config.yaml
experts_per_token: 2
balance_loss: 0.00413
qk_norm: true
parallel_block: false
lr_mult_o: 2.0
warmup_steps: 87
Below are experts of layer 2 (counted from 0) of a mixture-of-experts language model. Rows are named gate (a neuron's input weights, with its number), up (a neuron's input weights, with its number), down (a neuron's output weights, with its number) and show model dimensions 0-159. Each number is 500 + 25 x the weight over its row's rms, rounded and kept within 0 to 999. Numbers have three digits each.
Before each expert's rows: "raises" lists some tokens whose logits its average output raises strongly, later layers aside. This comes from a sample of Wikipedia text that the model never trained on.

# expert 11
raises: "ing", "s", "ed", ".", " in"
gate0:494457530525486484499468540542493475509445501513460534494504528507475489503537498486507501493504474465482448539466513483481501513504513526488531479526558511486504450451506479502466499496516531493517506472454540550499491485504518517508506533487524481467528521467491509494476489479518500457561499508487469488490510458469517467539474504520488515497468488538553506503501512518496505470521530534473481532502501516486486466491530518559490476502530536511517478511492493490479507505458504
up0:476491486475448502485521476478498478468508484482587511484527505518449501468530534537504503521503525507512477469519520501484526478489489492502524498485471494508511505477518516550499497494550497486524514488469483460453456473504488492498515469508477474505439515486526575505549534483494464512517507482515522499540466515531518483495451566487515494465473515501483516498494474544489497520472532444477448517471522490567526538545519522475513474498467501525521508551515469504554477510540494
down0:467496517477489489483515505470476507511517499486551494496513490487526467493445514524507524503500492479475520539525507520519462493433498506480496558506478523494463537559568473498561503473516443506470507514483471498451521489467510528508538478526487499528501495464515497515482503510479493487493488544510465529497492506476499499471517496532472503524534521465495540474513481539514471560476493489485533476499456520509487512484452519513469519505480539485489534477508448491519480466502495
gate1:465547526507540479530455544487497440527472512494515526490483523517506515512515511474532527499498524475481508466491502498507495468521458502490437482505493491486483520501528546469539515513460495578509499471510478512513444502482510511491530454470506510542529484502481520507481502511481494480544490519499503502470525471457488521441489502525495511484500494493477489452490518486501495518510515484486487515551478542501503519481499498504465518489506509509536512515554496534516473567489492
up1:499498500517493502478487488517468461481511507504472543544518492511458511492471491481487510561531453512503503525517481492533523477479490529506485529522492546452419552472480515458498489528482502488542509507508470488459506486507505487522511495512507471487506539469484509499538517470502537490483505485447504466459496542475475510520499470517533484501543525518502511485516485539496476458530451509510516483503496472484485546515504507469499526529538498484506517510472467497511471547475533
down1:504480500494525502500501478463512487498513508514444454468481508468538531506520484494494494514525497496539465509507502524508456499501471492512495459506487486535459457484535529499490546489550527504485504489527496505548502498477495497497559472462526487492496467520541531499449490484523484480548494473509509480504512475470508524448525454524526528529449492508482495507495499500502505534440528518510500503511472504503483506438511453499482465482461507519534529502511509505512480510531478
gate2:518474512483489526538487513524489497492504474467533499513504494512461517490482468485489510486518443471511517487478529488521539492483544482502495527504485466526486547480473474519522536508526488513461498521509485499536490475494451489486483527521464461491516522511566476481524514525497491538477502477472548511521518486454488509517488502540554496478518547499516494479465491506484509520543489514530505471481473496522536450537525495497484515490515484540504479533473464512556518507485523
up2:492490450514490475504495465548495498489474500465522523519502525499498474497472519457525488519435479524500528502483483495512532509492527472557485463483485488528465498483507481493485487540504500493485485494483509564510531495492522536496526510502490462489505471488503529498527476506528510514507458456464492528506462527493514487531465513483511511513520533464479488568481513503460524465501531453451467477503497477489531533484497542477448505515464442515474530549494466489515526513514530
down2:513454502505529515514513486485489424525497492496510523465491466510511516502465470501536503513479486473472516507445437526489503492517518473494478486504503484453502484491539542467500551497478501510479499508490518461515478558497520502464487464481486491515529500491506502490484501459525516492442491501501502527490549504510496551512516501504501514503523470512515462468555531481479497494494545461521486498501503526521548511486531482500516507496502476556524522536504501476558539505477470
gate3:506514516526494497503507537491518518532511474523466489528472494563470478552503523498494512489508496536480522520521532482465497508471495447561513497424473512513496524493497519497477517528501468506511501494512500479563524486528464462497511479490491460453498524485491482480546471472547502480448493512498521495452544530470494523497524512538463501525493511515490474488522529537520513461482486511522532536470502483494474489489490520502490469502465457529471495482492488471541520504510474
up3:502491522482487487508469493525479515496494505472505508519488502470500474518506552481509509482521478513481502534484463500542512513501498473526528438483483542502526510507466509552495490499510506513473486491485491492471486428510513524486507481495501492462495521485493513511509508466465551469507503506482523509449512534491508512505514492521527536501490502482506500538508518535536464498550509508462487482500533464538500493512494489545540488569500498486507500492457533512494470486506534
down3:508496496508500495467517445465533531520509488478499512479496507496483500510522472518531553553474492461487541529501558493471456498526494506502526530500485441485505452510519516526506462492512510510516474472493486515536533505496497517511467542521482498539516490553472503517502466508467491486511484463523474476524530512501505493489461512534524565528469517523502487514479522498522483489506480458499559474480509504506483543513492480492511515456496471520482535498547537490505512516451516
gate4:498521482526512496499485530510483505481519542508493508465514482509487491495447468511473546529492497496517519504549482505514510501516496502449534504531538500507459564488513494452521503498526478482485497508532454472522508510511485487476460524479511480491509509498502446513524469499515527478526535483490500506512510492474500502491462469518505534479490515500510529488475541499512525473514466521514543522527453525514487501494516501515509501512494476520488498501514544492526567511506495
up4:476500491528459482477546505500503549527476495418503482485523515510480526473500444487526518484469462538507516494525512521505524473518570517506494486523515487517503453548484508521495512502468482480535504548480490498498510535533503457506503494525474474524520510521467492489499487500503528490477501494522510569466467498481493476494486483488500501527453515486508497513551504505491495459507448495502475466467462534562487498509495508504497480450504487495516559469457452497490467542484492
down4:511525500527523496472540495532524542498481468505479519460536534474535483507532477479526508467500541546553458490492475519481497467478467478490492489512475503495507495538460480505458479489524515533529496492494501522497481442506486460515524522524503544522518467498526479486484537538511467449528494525506533474490492478478501501516499486511553489454473468495520536522499509490536497468482478495532538452523511516483504530485494512499497519537496455485478511469537503481531506505481508
gate5:498481491510516511484506481515499482546499525499470527494475510503471512527498504507467530499502500478518544519506566472531527499499466516465520538530481517517508492500514495483450505489501478498537512512493473519548536473504489521499491500464507498497495491518516446480520506445492475486499494519497537476444503472506467477515496484525489487512455495484477514524482538554516485488505465436460496515466492500460509451496487555510503483477519507504534548472453489496513478508544469
up5:525532482518524481556487504479463479523506490519502547521444463548479509518516507490546481518474506517462474458517524519554551488489514497486544496545507503503482520514530489485498508533520504508505502530525503485537531489472530526549508470500457474505478517453492483544497500503510443527498501426537477527476470479499502491516489530562483471518509499471481438498514496499453498502478504489525507513535517443470503504525527476489501484483495539543510505479538462456476474490476502
down5:447496514476513521498518481499531456493534461505511460521521466512517533483516500510481451496533468475531514543540486505528477501507462490479454539507544473479505490487523474537500491484548496543491527478505445535525475488526518530499510499499469478496481513485482483496459477479514522456529476516504458532490494495509509500480510502504454549523505493478494500481476473470466494493487483543482504463472487490526502533519525482502509526465479510534510496532496490482520532527501484
gate6:542446495507471546502499508493522461479475542511478487511502511481502573471494491504513478484492492496512499467484532475427471495493498521451507546501465460476504518523509505536504484489547474482520485500527502482487521503506507518535478427466507541489521492530510465528539471502510501532462522558514524512503519458518495465467483551567500460499527508494547458494467479467494544494477493518498537504506557483495546493476524510487469460507520455509511505555517482521499480507483492
up6:522508476528549535511546519481499512488544452473516497492533504464520476526564482484542533517570524501478470534489478528500500484547480528497466522525506505511471502519501550505523526508481466479483470460478502473462483527494487507495522524485553534507493494543472484484476489506459505507499494485476528489464503484526534501496503502478504527521477537506450495507519495496530487490503496484531478501494454494521478531499475490476503550468508501551497524492556469461493527512441497
down6:492486458543475511490489506513476524523468466496499497511513480551511492469508474487512500473499475468505521488468471502536506510504515530437511512497509478534502512495463545479521514488482501477506508501423530486494504497501476548549493472515489600510524488521504521471464477505470508497492506528449461506500470482540474482511493505488493483508542501505512479504525507457461495501513477514509517470482502508492484520481518489497534537555534508514489483481502448513473531478498519
gate7:515496522513525563490524505479481492498529551519489516549477528496466479480552435504502497492506513525453515476513490479500482511485467486485485497477506472465481548464500529492524515511496463491516504524520511558517535503506487518460546522502463496482480473528507463477507507483511513500520520558510501482526491518476533504468500518447528467526541493530500466480473545520523497508479499482495482438458510465471508512520473475492458495500532499477527510549542504452450440514518485
up7:546494516482544515517468512485519516513486490561510495517521530504502479509444535510494524479534510505521462488493467479533495563476509511460498493506530491484518501502453479495478491505486507540461501484509451494517485564470515486528488529466488479480545508546487499526484502477471509514522509478513499514487527477502488490491516541457526525466512528483538517526494507478521455515475536528501498552540461500549505489527509486520543495444499472521498494530501478508490524557466497
down7:520483499523519506483501466509548516497514515459498509486512492501473508504490471449471499506477480507458510477510514513505506541475533479486520483478553471518497489513449469498517511488530532493517479521479522467473481523454494512528497522463480448451487526521461454467464498451476483515494520484512448525517495511514520502490519523480510510531474558514525546545487506499519526498511468517522468520487440496553486492472478513501531486524532520550468518469464494497491555525467545
gate8:496485538485533468479495545485487485527492519532482517468478502487535493539534495498509480462508467508479512505504500503496511523508495488519573467497492524494538492455506432514517503488508508514523532479513459511502482503507504500463503498475468506445506499491500483499504452471520490537545475462455498492530509522495484483476486512527498498487481486492523491502482532461486509502472499517445469455485521482556547478513495496530576473486545503488532517550489504504524466518460493
up8:487512507450504484554514472542539511473453479517515494485503471490507516510478499515513511509502467478509497515475472476517507490487482514509512505466533528514487461472489474498464464500492499523494484548506467501499486444513534472481483522515474508472498502515509545509464544523505452532522449437502536490485552480495470484474559507548533513500500503501471510501483494487535515488489495524498468540468511516469526461446477478486526459500477544496542491577515520537501506514517484
down8:424502536491503501524526519484507526536500540503544485487506476501511497487513514520494495520506515486496506482510469540482543517463475519482530520489451493485488527517514436423503457510508535478521510483508522496482468478475511506457500471521495475468468478511459488465514471523462533493509508459513486486482436466456510501500500519502469534512502476511485480489474478487491503472491523513515522466488460489528509493457492469490531463500518509461511502514493528489549474492548544
gate9:480512499449468477524474527484507539484519487526478533470463524533517505479473507455557479444505494478517507496497521529503530532506530492515464515498528510482516533498499549457522508468507478482541539455482504486461447482507502506483566516500484480532569498481506442485501475505488511531483527521511489494468487509447500500509499515512511486458502518520474525523494531479473483486490488474490500467490484514484525526504485529499484524500524561464502527557555505499504495515502487
up9:497508478513487478517510505532472470497460485500517459497483474480465489466503506500494519542476493472548498508505484495467479475557519508503488536536478516494507544472439506504490526492516504527525500483513501515492538466506523507497491497485424522536488500491495513522519491511511542521542537514519454540512548456514501510471547518530503514464518500525504466510461517493527505474486481432501515516481502534520522499482520530552544522467471546481510518485458499453504519550473513
down9:565519511524481500486511541473479432523475501555476502514502469479460459495496476505528482511484498502519519455533511526501442516493481454537538486498536496486445554479514496485486506490543505462501531495545481510502496465507485477507509542507503512485537480528546514522506491492516493539469573495505497476494497491499496489489507521467474533471542513500492491527519500465507475545548504530482519482485501487512471502507486485500529494480511476543516537511454506496562483519501502
gate10:572526511524530497501525481480502508484496517504492465515493538495510492508483514500505563470524452567486500500496530483515501532463493551498510478492502511485464494449470481499517523517554513500474525468474492500489505510485469521519523505452514508476529512466497487515488446517493468468544510500529527488471491480530471524519477505490508497515541536487506487522517492487486493503487491505460518485523582521479505463458440442474482485495518532512524525532470488483468483543516500
up10:495497515496494511546500537487522492470482477511480519491473531476529446456489545481488522516503497486466470508475473526463526497511503479477495535492509535501486528498546526476457445480495540523500469454511491482511440487488508498497511549470515498487541519506533491462431493501529494520487469511474531485487476477507501467525505527504488533497551488471500490461531481500467458526517521506512522506519510493512495499492539523534497478535486499487485473515448507515503542514496539
down10:478543533522483495439481459552499498520454528524465514470527480504414455528504517495518478531458508501531487521494465534541499427486490505496505537510542502491520524555507446517491451496508497516508507548475492473536530528500510473516515522464480523493506508522539474515498478500503492500511519494478507511516470494518478469536488482525494502459500540517493527481519490533538488531477553459485471485497512528427529485537462523532483499543502493449513519539479521545521483496469465
gate11:499469522529498477502499482514516516521504456473512497492498433529487518517476439491529482474491496508532534545499500493475503518505521503513519498557534468510474522477495493493472483536514519489491526477517517510517487500549481459495558480496531510483510486475490493503503458510476472438568513496502473454473515487530487452507488523495547531512476506496502458514504547479456474549482498478484519502495488523483497487544496507533487457492517540499505496502521501548493500507526494
up11:515529505426471532493487472484506483477458522508503534545478452526528472460523512505479516532493483528538475508501455465554539559506525483485486522500516483491510506485514495545484439518438485531493515480572418452506495459463472502467508505541528496500497527481540488502524502501480483506510513481518497507452526499545489503496477463473502482498459491529504529461511482505527497494527534488503532473499510504478503494486479470470516467511514530498523523488492485485451509509476492
down11:505497477496476504491499498556492495497477529472467502454483542465573472496505480494513502488495478483487504469482483516519475542495475470511486524483509495501521487511527522483459534496530474481507504498468524479431500536482507448485459542479492460528509482544532538460487499471515504509470533535494543489517505473497479531500544470453559485519476501496473522468527490495510521462529532507559486514479489477480501527501495492518485530489513504501459503517487474466541495518475520
gate12:510513496485475477528479517484480501466522493513509519498472473485528510415522512512519509460476450482513479461552535477531499512503453484495499517540501508476449471508558480455429499482513498517529475522474535454527462538482517485499501471471510516492494488491493505466503480517505498541501489488517491498490479461492484480476528503539507541493520514487521500540526510499507507477506488523479517524525496493499462481561524506500507478456486502471504512515529501531516504473536481
up12:445488525513534455452452526485459493510500518494467459493533506519506514502492496540495505523465510444494488535565526523504490554463535484507478503560431517489486523489467503505522467509480511459478510518464470477476485491510515529477523459474519478469486498479496508526500482477499495478501525493482518507483503517558522473507533509474508529437489443478506483529471472535473509515486507514496506514463514515521469467529501496518502471482505507489526517491494469492476488512482486
down12:501480468478465506541471483475474513502500488508501525473486486527509545478509520569534484513460505536489522467543494537494512505557472495486506518532464486494522488451543495473458482474482514512528476463522544503464452520463477496508494474504560506510525518492496456491500482492494549511505471534482552540512473476498482509498536555475479522510517436487492506530484491496510535495491515529494487496519461486481477505509502446454531477520481535493482530502483511465502440472463468
gate13:514510504485502502445492505473477545503448512522474490469513504494496534481471521490543507488488502523493475505524481486482500507509504522447469488478480515514498490473508488513503505464477510500506524507498506516515518479499517536525526498448487521514517488507481528491516482473451555455558540548504550519493517468463503486494490511519507467534526471517518531538505565472455519456513553516487471534517521541528463483463522506548517492524474545500540456479450535515493466468515421
up13:482503486514516508481447513514500515516469496528478519504528477461476491483510506518538487475469496460534454500524513475460486482490494528482494500504520520517498546493498489495507504501483502548441511485548461513467530497498501499488474506446491447519493505461548513508457518435496489504500556466473520504482458526526527460522504492468446509503494529538476464505512510509497486501536516503469516503481523482541487496527527518506475482465462510452518484496519507470478513502485502
down13:495472469469519525491496546522487534473480493515484491506543494500478523482488488486545518514509463532482498495486517502458473513516505517502493494514494491519494501456458495533497516502513521470520489454511479487515522472545534533513524502483513543481496477523540519504497508578504518545522516501509501477469491491532463496533470509497465477520502457474525535511516547522501487454496545511515474515498487478537470494493496491484501462532498537531527472547503554494471528524529482